config.yaml
n_layer: 9
d_model: 448
n_experts: 20
experts_per_token: 2
d_expert: 96
d_shared_expert: 320
activation: "swiglu"
moe_layers: [1, 2, 3, 4, 5, 6, 7, 8]
router_score: "sigmoid"
normalize_top_k: true
routed_scale: 1.0
balance_loss: 0.000169
balance_bias: true
init_std_router: 0.00725
lr_router: 0.000481
n_head: 7
n_kv_head: 1
head_dim: 64
vocab_size: 4676
norm: "layernorm"
norm_place: "pre"
norm_eps: 1e-06
positions: "rope"
rope_base: 10000.0
rope_fraction: 1.0
qk_norm: true
attn_scale: 0.125
tie_embeddings: false
parallel_block: false
init: "normal"
init_std_qkv: 0.0182
init_std_o: 0.0
init_std_up: 0.0182
init_std_down: 0.0
optimizer: "soap_variant"
lr: 0.00188
beta1: 0.95
beta2: 0.99
weight_decay: 0.067
lr_head: 0.00297
grad_clip: 1.0
warmup_steps: 94
schedule: "wsd"
decay_fraction: 0.625
decay_shape: "linear"
final_lr_fraction: 0.1
batch_tokens: [16384, 32768]
seq_len: 1024
doc_mask: false
train_tokens: 285600000
steps: 12586
dataset: "wikipedia_en"
Below are experts of layer 6 (counted from 0) of a mixture-of-experts language model. Rows are named router (the router's row for the expert), gate (a neuron's input weights, with its number), up (a neuron's input weights, with its number) and show model dimensions 64-127. Each number is 50 + 15 x the weight over its row's rms, rounded and kept within 0 to 99.
After each expert's rows: "mostly gets" lists some tokens that are sent to it at least half of the time. This comes from a sample of Wikipedia text that the model never trained on.

# expert 4
router:19 51 42 34 48 54 62 40 31 84 67 34 59 33 53 46 40 62 39 30 74 64 59 68 57 50 37 50 62 51 49 91 68 66 87 58 61 57 35 48 33 69 64 82 50 57 56 59 45 79 48 56 34 47 60 57 41 66 40 66 42 68 61 33
gate0:36 53 39 31 35 42 27 33 67 55 86 62 36 59 57 52 53 55 48 67 68 63 46 33 31 70 49 31 41 55 79 68 18 33 51 46 56 90 45 22 40 71 42 41 51 68 32 61 52 81 48 44 46 35 48 94 36 84 54 59 61 39 51 43
up0:50 63 23 37 44 71 30 47 61 48 33 40 72 45 37 31 30 17 55 77 59 43 56 43 35 25 30 50 79 25 14 55 38 34 64 37 60 33 62 67 46 72 54 74 42 54 58 64 51 47 85 59 62 63 54 35 28 99 42 39 44 39 44 57
mostly gets: " l", " t", " b", " p", " Br", " Col"

# expert 13
router:34 65 33 38 54 40 48 53 56 36 24 38 53 39 26 34 50 43 24 31 78 67 54 48 80 53 56 40 76 45 34 80 48 51 66 34 52 55 31 40 38 32 83 54 47 45 44 57 37 60 56 37 56 54 36 50 42 55 69 49 48 57 65 54
gate0:43 68 49 36 73 37 41 48 35 28 47 48 37 66 38 84 58 51 65 57 52 61 63 69 56 64 37 49 55 30 45 58 49 44 32 71 31 81 67 58 71 47 47 38 55 32 42 42 63 49 29 47 41 43 40 55 67 54 49 60 47 48 54 20
up0:28 61 52 50 51 49 47 36 37 75 40 59 65 20 32 31 76 59 66 71 50 28 48 60 54 41 66 64 66 59 33 43 53 52 54 59 54 50 43 66 56 54 71 60 56 22 76 56 55 81 20 42 27 75 40 55 43 56 33 43 66 53 33 39
mostly gets: " |", "|", " January", " April", ":", " February"

# expert 15
router:31 62 57 17 46 41 41 49 30 61 51 33 35 48 25 48 42 49 37 45 38 60 60 71 48 44 37 56 53 35 49 64 52 81 74 52 49 39 52 37 54 73 64 71 30 59 67 59 56 53 50 61 30 69 51 65 43 56 42 32 09 55 53 66
gate0:56 65 71 30 87 40 59 44 51 65 33 67 27 19 41 72 44 50 72 35 54 50 14 68 58 28 38 69 23 96 41 48 45 81 48 54 43 36 39 58 56 38 68 43 48 26 62 71 71 65 70 56 16 51 52 64 42 53 60 38 26 38 44 45
up0:40 52 35 37 64 35 65 45 54 77 45 37 52 52 59 59 50 72 44 44 41 34 52 53 40 66 53 66 37 66 58 75 37 64 54 66 56 52 57 77 47 63 50 41 66 68 30 87 13 33 58 52 51 23 64 52 62 73 55 66 51 46 61 50
mostly gets: " used", " use", " found", " help", " attack", " moved"

# expert 12
router:49 63 54 23 43 42 55 59 23 33 36 43 41 70 36 46 44 62 42 59 47 58 76 75 63 52 53 45 45 65 33 57 42 71 73 44 69 55 65 60 27 55 73 70 35 44 77 65 46 40 62 60 41 83 43 60 39 46 52 69 53 52 53 56
gate0:56 50 50 38 37 61 34 50 53 53 44 21 40 39 49 63 19 55 36 66 48 68 75 44 53 69 46 75 62 42 48 55 59 65 61 38 73 52 47 55 52 59 48 56 63 41 42 69 67 59 65 13 41 67 50 31 45 33 68 65 43 66 40 69
up0:47 40 55 38 36 69 44 78 96 73 75 60 35 52 50 63 62 54 63 16 56 71 60 40 13 53 35 29 55 22 54 41 25 43 32 35 37 68 72 43 63 54 56 71 62 72 37 83 00 43 60 56 31 58 47 66 40 36 58 48 41 69 54 38
mostly gets: " g", " sc", " cont", " rec", " en", " rem"

# expert 3
router:09 67 35 25 34 57 64 58 55 37 47 39 61 59 17 61 55 51 57 51 42 72 57 79 66 17 23 50 40 57 42 61 53 67 66 27 61 48 74 46 51 20 53 58 43 57 56 56 25 62 48 33 61 62 74 64 59 35 54 55 26 50 50 42
gate0:63 61 43 27 49 44 44 61 70 21 42 49 33 47 54 62 62 80 41 95 32 32 62 50 54 36 65 34 41 46 56 49 33 62 79 23 72 94 76 52 44 39 25 39 58 42 72 38 78 50 70 45 42 60 72 55 74 65 43 59 37 44 68 49
up0:43 34 49 85 58 59 33 78 58 38 42 53 66 10 53 63 60 78 61 50 48 25 55 33 47 47 38 38 59 29 29 25 22 51 37 49 63 71 28 37 67 56 60 63 27 50 45 51 54 41 26 47 35 49 30 26 40 55 54 75 51 57 76 64
mostly gets: " in", " In", "In", " years", "als", " during"

# expert 16
router:33 44 22 35 26 40 74 57 30 62 57 51 64 55 41 41 35 44 41 55 43 82 52 56 54 45 26 45 50 36 57 68 67 58 81 65 82 48 64 42 80 75 56 55 45 26 60 61 26 67 49 29 39 74 69 49 30 39 42 54 38 46 59 38
gate0:58 32 32 31 23 48 69 55 50 71 42 61 44 78 58 63 36 48 22 83 61 71 62 49 36 45 55 33 61 40 42 42 49 72 84 60 53 33 51 52 49 49 54 48 52 48 64 22 65 77 44 45 55 40 55 47 62 45 66 55 59 21 07 35
up0:65 63 60 41 68 49 43 37 26 87 37 58 46 87 51 52 34 17 58 43 41 52 30 42 49 36 44 19 57 30 54 52 51 38 56 50 53 29 38 36 46 61 47 65 63 42 44 33 50 19 46 62 56 54 39 68 19 49 43 61 62 57 86 78
mostly gets: " 8", " 1", "6", " 6", "3", " 4"

# expert 11
router:37 52 42 27 26 64 62 55 52 50 46 46 41 64 27 42 59 61 33 32 46 63 64 70 26 26 35 45 56 60 45 81 68 80 48 36 45 39 60 60 21 48 78 56 63 56 83 60 27 87 55 52 30 67 77 50 40 46 58 55 54 46 50 39
gate0:73 26 49 41 36 58 15 51 63 22 35 81 76 60 36 47 47 48 55 54 31 39 53 46 42 45 64 40 85 36 42 48 60 82 59 35 68 32 58 39 54 50 48 75 77 51 43 38 41 86 55 49 36 56 71 30 47 42 33 39 75 65 48 53
up0:42 42 41 59 68 48 63 77 69 45 29 43 49 39 30 55 65 75 46 49 35 73 83 61 45 39 64 53 59 50 46 53 45 99 38 67 60 34 45 48 67 49 60 44 45 70 64 44 74 38 19 52 33 79 51 44 46 59 56 28 37 42 74 64
mostly gets: " the", " The", " a", " his", " an", "The"

# expert 6
router:56 52 63 29 39 62 54 61 45 53 79 30 52 55 57 22 34 48 33 56 49 59 61 55 71 40 24 60 32 33 72 86 37 80 53 36 53 54 55 69 52 64 51 67 39 31 63 50 66 46 41 60 36 50 52 55 27 27 44 54 46 61 35 50
gate0:36 47 54 46 62 73 44 46 36 49 38 73 57 82 50 49 43 48 47 41 61 56 57 53 36 74 35 59 32 55 58 47 52 51 40 50 43 56 38 57 13 56 57 55 32 68 51 68 52 49 39 78 65 40 55 75 37 75 49 53 72 57 36 78
up0:70 50 54 63 63 46 57 75 33 68 64 42 65 30 47 54 63 55 31 27 65 48 42 29 58 39 06 32 41 47 50 45 29 29 53 48 69 72 44 26 30 49 32 51 48 55 45 29 40 20 51 44 46 52 54 62 51 47 68 42 34 45 65 58
mostly gets: " (", " \"", ").", ".", "\n", "("

# expert 2
router:50 53 33 35 27 70 53 49 30 77 55 31 58 61 35 39 28 65 19 57 49 45 49 57 76 52 51 41 59 45 40 86 53 84 77 30 58 47 69 56 56 42 48 34 49 41 65 71 27 56 78 47 32 66 69 60 27 56 71 44 37 49 49 47
gate0:57 69 46 53 56 63 52 55 75 45 44 67 52 40 41 53 58 54 31 78 29 44 34 84 29 88 30 58 38 41 25 48 31 24 26 36 64 58 61 55 68 49 45 48 37 37 44 62 34 44 46 56 28 62 56 38 61 48 59 48 86 60 65 58
up0:60 43 50 76 39 24 44 68 60 65 42 53 16 56 61 59 41 64 59 46 65 58 18 34 37 46 27 61 53 51 36 39 68 26 66 39 14 42 32 41 63 48 54 55 62 57 66 45 59 66 25 36 47 68 51 34 41 60 33 52 56 72 46 44
mostly gets: " K", "S", "N", "O", " A", "I"

# expert 10
router:26 79 42 37 51 44 35 42 28 56 62 52 56 58 37 42 69 72 48 37 28 64 58 87 77 60 38 61 52 37 42 57 69 78 68 25 60 50 57 87 35 29 77 64 45 48 86 54 35 66 58 44 49 66 54 53 39 48 36 48 28 57 52 26
gate0:48 27 44 34 14 31 40 56 42 27 34 64 63 26 52 51 54 40 52 35 62 50 41 65 66 47 55 65 51 22 25 36 37 48 53 66 77 48 69 58 45 67 45 65 42 32 89 51 43 53 60 86 20 45 55 49 44 29 43 61 77 39 40 32
up0:32 26 42 28 72 46 27 44 26 64 50 59 41 53 60 49 40 45 52 69 45 58 93 67 61 90 53 64 34 24 45 42 58 53 28 53 53 45 57 67 63 23 39 23 43 39 49 44 69 32 58 70 55 45 81 49 32 62 65 44 33 72 50 60
mostly gets: " was", " is", " are", " were", "),", " and"

# expert 7
router:47 69 13 33 46 67 44 50 29 46 64 46 51 42 41 37 49 53 15 20 59 78 30 54 72 59 11 43 44 32 33 63 55 77 73 49 67 44 59 61 31 65 70 91 54 35 65 85 27 48 45 49 52 67 67 58 22 67 44 39 35 85 56 47
gate0:56 36 33 41 36 62 42 74 48 56 66 50 18 49 32 35 92 49 29 69 37 70 36 53 88 19 32 45 61 27 44 58 62 53 61 57 46 50 55 44 82 51 44 77 71 18 64 29 64 39 42 35 44 68 60 09 30 62 57 17 38 51 37 43
up0:71 44 50 51 46 61 37 55 75 45 36 51 47 41 40 40 33 48 51 42 71 51 46 41 75 59 05 38 57 54 24 33 63 40 65 35 30 31 43 62 60 47 58 77 55 52 46 71 38 44 62 53 59 59 73 57 47 80 83 45 50 63 59 58
mostly gets: " un", "_{", "\\", " Un", " '", " \\"

# expert 18
router:42 49 57 31 53 52 57 66 26 67 45 54 50 49 44 51 60 74 44 33 65 44 57 40 64 40 34 65 59 47 53 66 66 54 84 33 65 76 62 73 54 53 71 86 26 25 85 50 26 54 52 52 33 58 64 53 18 18 63 78 21 60 55 51
gate0:60 62 70 45 57 25 45 37 76 31 69 59 48 28 60 58 55 47 52 12 38 44 45 50 49 50 28 49 55 44 48 59 70 51 50 48 40 55 65 52 52 77 40 37 42 48 47 59 52 67 74 56 42 44 49 49 73 59 39 91 16 55 67 42
up0:34 81 38 28 49 55 45 55 66 61 61 46 30 65 63 35 58 54 50 30 31 50 56 30 41 44 46 52 36 52 25 49 33 35 33 32 55 29 37 44 37 70 73 51 22 63 68 51 69 45 39 30 54 29 58 24 29 39 46 24 41 71 78 80
mostly gets: " ass", " exp", " comp", " dep", " res", " co"

# expert 19
router:65 64 46 29 31 66 52 72 25 53 48 48 46 54 48 20 43 58 22 33 61 63 60 54 77 34 40 11 77 53 55 70 83 64 76 52 62 52 59 60 46 43 72 63 51 52 60 54 48 52 56 34 41 49 43 43 31 45 12 65 47 63 53 54
gate0:78 42 47 67 51 57 38 57 45 41 45 69 78 42 41 44 59 57 22 50 43 38 62 41 53 58 67 50 38 31 45 48 76 59 41 49 75 84 55 63 43 41 39 59 53 79 35 54 41 59 39 88 47 43 41 06 61 19 48 55 27 19 35 31
up0:56 19 60 39 59 07 58 66 42 38 43 30 45 56 48 67 47 61 79 39 51 44 67 41 47 43 63 37 69 35 66 49 52 61 67 62 48 63 64 37 87 49 49 44 73 69 63 51 31 49 58 61 42 68 63 49 50 40 40 36 18 51 54 68
mostly gets: " he", " his", " He", " it", " which", " her"

# expert 9
router:17 58 50 30 28 56 55 62 61 38 64 47 44 56 59 39 46 67 31 39 47 74 59 67 53 51 30 35 46 45 48 77 75 47 71 48 43 41 54 44 53 61 59 59 21 26 56 36 62 65 39 35 56 68 63 50 32 37 47 49 51 54 65 32
gate0:62 49 50 40 52 21 81 36 53 66 42 45 34 55 28 44 45 50 32 83 52 67 53 48 18 80 38 39 37 43 37 73 81 50 58 63 32 44 44 54 55 29 37 53 63 32 35 33 38 72 53 44 68 70 59 56 69 48 44 49 44 69 82 49
up0:49 44 64 61 72 72 51 43 90 43 51 53 61 77 56 76 05 40 56 30 55 63 40 26 55 44 63 20 62 40 38 50 30 52 53 47 35 68 30 66 30 38 55 46 41 36 47 51 19 58 46 55 72 43 30 44 50 39 74 61 47 60 68 35
mostly gets: " m", " h", "}", " ", "%", " km"

# expert 0
router:31 52 54 31 55 66 57 66 32 36 56 46 50 39 41 40 57 54 43 32 50 55 78 50 74 47 50 34 45 47 40 61 50 58 56 30 61 49 91 43 45 42 66 70 61 69 67 68 62 84 82 42 41 67 57 34 55 59 48 54 50 52 29 39
gate0:60 50 64 44 35 42 38 49 57 54 37 55 54 61 68 35 45 43 48 55 19 48 55 54 28 72 53 48 45 81 48 22 89 37 38 25 68 55 53 63 11 44 58 43 79 51 55 35 15 64 46 31 39 63 56 48 50 34 38 59 69 35 49 55
up0:30 42 24 66 26 24 73 59 51 54 18 46 52 36 49 52 35 34 66 76 57 41 46 39 58 42 40 53 73 53 37 57 20 50 60 49 54 59 78 68 45 46 35 54 33 76 47 46 59 41 71 64 50 34 44 76 57 39 55 42 38 66 60 80
mostly gets: " would", " against", " to", " under", " could", " into"

# expert 8
router:38 48 41 16 29 52 35 47 42 58 73 44 64 68 51 14 29 39 30 41 47 73 51 43 69 45 31 31 32 52 41 77 73 72 66 68 45 47 42 49 34 51 58 82 16 40 69 74 27 64 49 60 29 69 57 56 49 67 62 48 26 56 26 59
gate0:45 39 03 43 58 55 43 44 62 48 57 83 40 43 47 38 42 71 60 09 80 46 44 44 44 57 61 47 74 29 30 60 55 29 67 69 26 65 27 66 65 34 43 72 57 50 49 42 21 33 49 43 38 31 37 35 24 43 63 62 54 39 73 88
up0:57 72 57 68 50 64 30 45 34 56 43 78 87 33 50 24 18 64 67 27 48 42 42 58 46 40 60 70 86 35 52 73 49 48 65 52 27 59 42 35 62 36 61 44 47 41 72 86 41 61 47 33 43 46 58 64 79 52 67 43 42 59 52 68
mostly gets: " ==", ")", " ===", " team", " name", ".)"

# expert 17
router:34 42 39 42 63 66 64 66 39 46 51 54 46 53 57 24 49 82 42 40 52 70 52 44 73 51 48 54 32 58 34 58 73 54 77 44 61 39 48 58 45 36 78 60 40 43 83 37 36 64 37 30 50 78 39 29 52 76 39 50 42 44 31 38
gate0:33 53 59 43 61 42 49 31 45 48 70 45 70 64 42 51 29 26 46 44 24 41 42 41 63 53 44 56 41 60 35 65 46 74 49 35 24 35 41 41 64 47 76 59 56 54 52 62 54 52 49 43 59 89 42 27 66 53 57 58 45 75 39 69
up0:65 30 66 55 37 64 49 43 40 33 62 46 42 47 43 49 37 54 41 34 61 50 61 46 53 60 64 67 53 80 32 50 59 16 60 54 49 64 63 39 39 18 39 52 60 47 49 38 78 67 60 64 29 42 35 47 30 65 34 35 39 57 27 56
mostly gets: "ator", " President", " coach", " director", " histor", " system"

# expert 14
router:43 63 50 41 41 50 41 50 33 54 52 48 48 64 35 23 54 47 46 50 64 52 49 59 53 41 20 38 51 26 48 67 76 78 69 46 69 35 46 50 36 40 63 65 17 40 58 51 32 69 66 35 40 75 55 65 34 46 53 58 54 41 33 26
gate0:44 44 70 46 73 48 34 56 32 80 55 43 55 50 26 65 80 74 73 66 62 45 53 55 58 17 51 64 58 55 56 39 38 33 71 50 51 62 64 39 31 64 43 59 47 52 83 53 54 69 58 23 52 39 48 45 54 23 55 50 75 54 64 47
up0:69 43 53 67 43 36 42 22 19 75 50 84 45 29 55 36 04 50 54 39 46 44 44 54 64 59 37 62 51 41 73 60 79 47 56 63 43 39 48 44 46 67 58 43 43 45 49 70 67 64 55 39 56 75 54 34 37 56 51 52 73 52 59 83
mostly gets: " York", "ford", " David", "ana", " Canada", " London"

# expert 5
router:46 60 39 13 48 64 12 27 21 60 64 19 74 77 41 19 27 65 44 37 58 69 55 69 54 58 38 43 29 33 57 73 55 65 76 43 48 62 55 47 50 62 75 82 40 38 52 48 47 59 42 55 57 58 53 39 44 47 28 35 38 61 62 65
gate0:55 51 40 37 60 60 42 48 38 46 44 49 41 66 59 61 21 34 75 61 49 63 28 33 49 86 51 46 51 38 26 33 42 40 48 85 37 74 38 36 41 79 54 63 57 35 44 75 57 67 48 45 47 41 55 18 55 64 48 51 52 68 44 70
up0:56 42 42 61 49 23 56 47 50 18 43 53 38 48 40 71 56 66 72 62 44 86 48 48 08 85 75 62 42 24 34 57 65 54 49 45 22 37 47 82 18 55 39 36 44 71 46 55 42 73 56 40 73 23 50 53 60 42 25 80 48 55 38 47
mostly gets: " New", "ā", " North", " South", "iy", " Raj"

# expert 1
router:41 70 49 33 57 71 42 43 26 52 49 00 54 51 34 39 47 59 49 45 67 54 42 60 70 42 17 45 35 50 51 56 63 83 88 43 72 45 59 62 48 35 46 68 24 62 66 33 39 59 71 37 39 77 68 51 21 38 42 43 37 57 45 35
gate0:38 36 07 30 38 62 33 35 28 74 15 46 46 56 40 42 34 52 48 71 39 75 33 21 65 54 31 47 85 45 40 36 35 57 73 59 60 49 42 38 42 25 04 56 29 65 63 82 51 36 71 31 30 77 48 56 45 39 60 20 53 52 46 66
up0:44 49 51 59 42 46 36 22 58 52 53 47 43 41 36 44 63 44 48 26 61 28 50 27 48 23 54 48 66 52 81 45 57 37 24 22 39 40 16 61 51 68 55 63 11 36 33 36 53 63 44 63 69 60 66 40 33 77 53 80 61 50 28 52
mostly gets: " John", " James", " Robert", " William", " Carl", " Richard"